Weights of a small mixture-of-experts language model, trained from scratch on English Wikipedia.
Experts: 32 experts in each of 7 layers, 224 squared leaky ReLU neurons an expert, 2 picks a token.
Training: a variant of Adam for the experts, 539M tokens, 4110 steps.
Below are experts of layer 4 (counted from 0) of a mixture-of-experts language model. Rows are named router (the router's row for the expert) and show model dimensions 112-223. Each number is 500 + 40 x the weight over its row's rms, rounded and kept within 0 to 999. Numbers have three digits each.
After each expert's rows: a language model's description of what the expert responds to; "mostly gets" lists some tokens that are sent to it at least half of the time. This comes from a sample of Wikipedia text that the model never trained on.

# expert 23
router:442441530528513520479459471515500479557531550480499471494457496508574521549454469433504552451462539505497529478505478484466578498468504524482508537535541533493560502599512525537593547475528502495563499449489494508597492423557528553500459461390474491467497476490492520557511513463522532532520500500585512468528514548442544447469459471517
Field labels in infoboxes and list entries before a colon, such as Born, Release date, Elevation, Coordinates, Total votes.
mostly gets: " JPL", " %", " Votes", " Date", " Website", " Coordinates"

# expert 14
router:544445501548553472478497493516572490496532508491436543430526531535542562507511402431487534550571525464502460521508476558492572520454503453511526460594533511498491533446500448457472467540565534534565435454513498529469518504505559468613529506548550568523509462481506503471520472538481521439478438536474510505469507537469528548463514498554
Articles and determiners, mostly "the", after prepositions such as of, in, to, plus its, their, new, first.
mostly gets: " the", "The", " The", " their", " its", " new"

# expert 7
router:456504471389477507508523481504556481518515451498509486545515523560454501561536479547570617509492549552500486525446478514542522508490500535470432444497466470450525501532455515490558490480503494491555467460533509590479510506468518475493503492466486496516540465483530617561482514463461504498526487499560508452546475551412518498540490458592
Words inside titles of songs, albums, books and shows, often capitalized and in quotes or track tables, such as Love, You, Night.
mostly gets: " Love", " You", " Book", " Night", " Blue", " Dead"

# expert 19
router:488532535476544526462485503549493474525465520530445461489552531498454471558432509523464444537412435436547533505461480454490538496480568515571466500474474533555435472579526471513469529547552479511575545392490521498531470526428507478500479426433487434587558473520474426549529553529536462512480514561481518438548549411473476487522483481592
Word pieces inside South Asian, Arabic and other non-European personal or place names, such as Moh-d, ib-n, Bh, Raj.
mostly gets: " Bh", " Raj", "ah", "har", " Sam", "uf"

# expert 10
router:491489540561515490519511420496445545563514487575554484455568461551503467537527516524463532447505450486513529512477508561518491532451473445522494551567450554517508486542519546469504462545430565443387555505499477513447529532545526516500483535486462497542383601492606485477570550518533451505512502524548535485461442451510509531486520533531
Row-ending pipes and separator lines in Markdown tables, plus digits inside numbers, years and scores.
mostly gets: "″W", " |\n", "|---|---|---|\n", "|---|---|---|---|---|---|\n", "|---|---|---|---|\n", "|---|---|\n"

# expert 31
router:459492486460541484521546486467488505502522445507537564559504450494446463439471444569420426562448449505466485396516458566508429471442520544510500542460498532567414554538420451486428514488499493507524443528577529448558598530507484490584499506441486556493491469475491533524516523529473509514466501521558499494465443445499545448522520501480
Bytes of Cyrillic, Hebrew, Thai and Japanese text and accented Latin letters in French, Spanish or Vietnamese names and titles.
mostly gets: "ă", "у", "ó"

# expert 26
router:466487512596470461457533505540497454528478510505472524445558508563448443563479534538413437514535505484434564440519499483551550478518493512454604481538545537514544466534523496494550483522539513520463494513457455511440515455503565531436554535495475504546509525582480534431568546528494473482504477483436504528438448553444486507537469513478
Word pieces and terms in biology, biochemistry and taxonomy, such as nucle-ic, anaerob-ic, cy-top-lasmic, -idae, species.
mostly gets: "idae", " mon", " species", " Animalia", "ological", " cell"

# expert 25
router:594533498501512482495510520515445511521491557530495494511457527454574468503473476496454444461476466525403476617569537455548487494489464471492501530479476394440528456477560465493474493414489459522503484487503510572539542418562517509489467407521477544461543473523562485540593456563516482491508527508434508523553578448459538466481502472458
Commas and words in geographic locations, as in "Kerala, India", "Winston-Salem, North Carolina", plus directions like north, east.
mostly gets: " north", " JPL", " York", " west", " east", " south"

# expert 30
router:571518469470505466514478471527418505437462430451478514601484458505442415554500497442479499500522531608557513513524515544521444460466529425518467472476555425492474434428494467538562515512486468434475470544528522474539504545462501525541459544549563538532532485541503478456482468485480593482496547541455552557502477496490546556554459475503
Conjunctions and list separators joining words or clauses, such as and, or, &, but, commas, as in Weights and Measures.
mostly gets: " and", " or", " &", " And", " et", " well"

# expert 16
router:535478467482512498580489499526514492456420548500482552492515508492451424488432491466478468463472468483557482527508558498457448513504444474524486496580539519494532470497484436442474460448460497463528493583492531499471518421520497460462466486498505501478505451497509591482487463539541522436516585552499559525567505449479486543476526514547
Negators and modals such as not, never, non, can, must, plus table-cell pipes and digits in election or sports results.
mostly gets: " not", " non", " less", " can", " un", " never"

# expert 29
router:457499512492485533509556490461496455584561526513511456547471527450485490472469537523513443524546538552535519410510499374520445473498507519510571447473497515434499501536517535564500489570529493521514491536487444546478506544526443499549571532502509485476538505550457496541435525458461424473551451441520475519504457522521511479529502527503
Opening or interior pieces of longer words across topics, such as Pre-qu-el, radiofre-qu-ency, An-om-aly, camp-a-igned.
mostly gets: "qu", "ph", " res", "pro", " Wh", "he"

# expert 18
router:478539532429490508496492494509562517472451414506474465554498442510454508484530492564528479491509434442470498488541455537403383504503487521490555493431458506489454489562510554507408494477488536522529487513528489439539571414488504463525493443481507446488518587514498453496464510479449467469437463489492524451531578499479457545494502510545
Final pieces of surnames, often Germanic or Slavic, in rosters and tennis or sports tables, like -ić, -berg, -burg, Aschoff, Petzschner.
mostly gets: "ić", "berg", "ki", "burg", "cht", "š"

# expert 12
router:510502544525589520486516540492493557466456534547517497427514500552506518484473546493483490520497437549481472476469545495426506524514477551443575481572445538441513502503496576477385494421547456475537511406553532581525534484497477444509521404576502571560526490559527467580488442532496507513474512473498521459448500462491505563484513490532
Proper-name words for places and organizations, plus parts of Chinese and foreign personal names, such as London, China, River, Army, Zhao Tuo.
mostly gets: " London", " Army", " China", " Air", " Angeles", " Metro"

# expert 20
router:523424512550488517576547534490497485527565488534529414549564472506439500514531521489495423515530454476555449494504512453554462565471501504436508450476527484513452506475536510533498446422529556553455496484468528518505525601511520493436467448464500440469509422558455469468440480564513487502464429497447471491569455431491439531533551517569
Table cell separators in election and results tables, plus mid-word fragments of foreign place names such as Schuyl-k-ill, Bah-ian.
mostly gets: "k", " Indian", " For", "=", " Win", "an"

# expert 5
router:457449506551526473488520467464461500566501527511516473472505455467434533563457540542565537474505465460526570571469494429441555506511523493546481499427429507445435502527525462488515509457564482486496488495453449489534511504534522575535506502431477436455419534491470589503528492447577449490459422511519419448508556491544555527502542494515
Middle and end pieces of personal names and surnames, especially Mc- names and coordinate symbols, such as McD-onn-ell, Ch-app-ell, °N.
mostly gets: "″N", "°N", " McC", " Matt", "ipp", "′N"

# expert 8
router:514526514439503466476497557482549477454573441435445541566560486518481541435577572470453530556475501457513490512514526478521500565480474472465532559449496488496529509504473484495512474452416568527530538475527482461564498502472498464500541489559488473469502513526555495452486427580540532567482443502472525523571482467507493493482561511466
Wiki heading markers like == and ===, score and range dashes, and zeros inside numbers in tables, e.g. See also, 3–6.
mostly gets: "==", " =\n\n", "===", " \\", "====", " '"

# expert 2
router:494509470515477476444478489471477472463515515486528454490528473436600468441494489446456449522481462553445508480515476535469545514448486460478544394538563460515566513362519465486517511473563525544478480577515566495490442534521511514516421471440441521515485447499474443494546448454476491466556534556480525606489505433609529400439518486498
Copulas, conjunctions and punctuation in biographies and census prose, such as was, and, been, became, He, semicolons and closing parentheses.
mostly gets: " been", " was", " went", " became", " He", " worked"

# expert 1
router:493557554487476526527504510476387518454571492461455546555436549458489500536509565433525493485501580475500429564495466535535530472486458447512371449505609461522459502406456476466482504432490487518458482449463497549483506488519462461552454574498519536457485455419473490503477480479491476528525515520477482514556511542527501470502538497437
Prepositions following a noun or verb in narrative prose, most often of, in, from, during, between, as in "year of", "died of".
mostly gets: " from", " during", " between", " after", " than", " about"

# expert 0
router:469486467568518496510518518524523483531460503492534394448502526520556493521485534454482527507510484483511538543564449435452553508553522499489496465507598504540551493467469459543573480520521443483466557529466461489564413546529539513450510495421484436454462468525553483502532529461476520510523494435566494487441530484525496452484494568458
Field names and table cells in infoboxes and stat tables, after line breaks or pipes, such as Personal information, Surface, punches.
mostly gets: "Personal", "-f", "-p", "Ch", "-l", " Votes"

# expert 15
router:505555452477464491459536463485558522555500500451462478491471478563487564470558464500487503516531489544438541506500467549481456474514538528520501490445519523522450483517486509556469546528531443528436423543401468491503579544550425560476557566488514521463505547458421535522489519441457431485488493511539467501503476531496499472574479524461
Short vowel-containing pieces inside or ending words and names, often Romance-looking, like as, os, in, is, es, as in treasurer, Elgin.
mostly gets: "as", "os", "is", "io", "ens", "us"

# expert 6
router:512505456461484491457508525526551532472501526532542479450477524469528587526503519539499571432487617461526540442483502468466543515507486551487545557463487417512495468532521530498524516468474479496525548534547464451435440562427522542530467556533515454506493430449536431402447465551479531478501494477501511498520459527500513461421450496430
Head nouns of competitions and fields, especially sport leagues and cups, like League, Cup, Championship, Pro Bowl, football, election, television.
mostly gets: " Cup", " Championship", " League", " football", " games", " league"

# expert 9
router:531499443504602454524472504505551460453552553478571457516455555523588488465561434429515516482502550447460473526480507581544533498455524454521486445577544530471492483489521525472505483502584476520503494418510536499518464510447449549514513528591457516490506432531455454480568472521496517461457575526571460521528498416511512469480533435389
Articles, possessives and label colons, such as a, the, his, its, 's, and colons after field names like Grades: or PS:.
mostly gets: " their", " his", " its", "'s", " her", " own"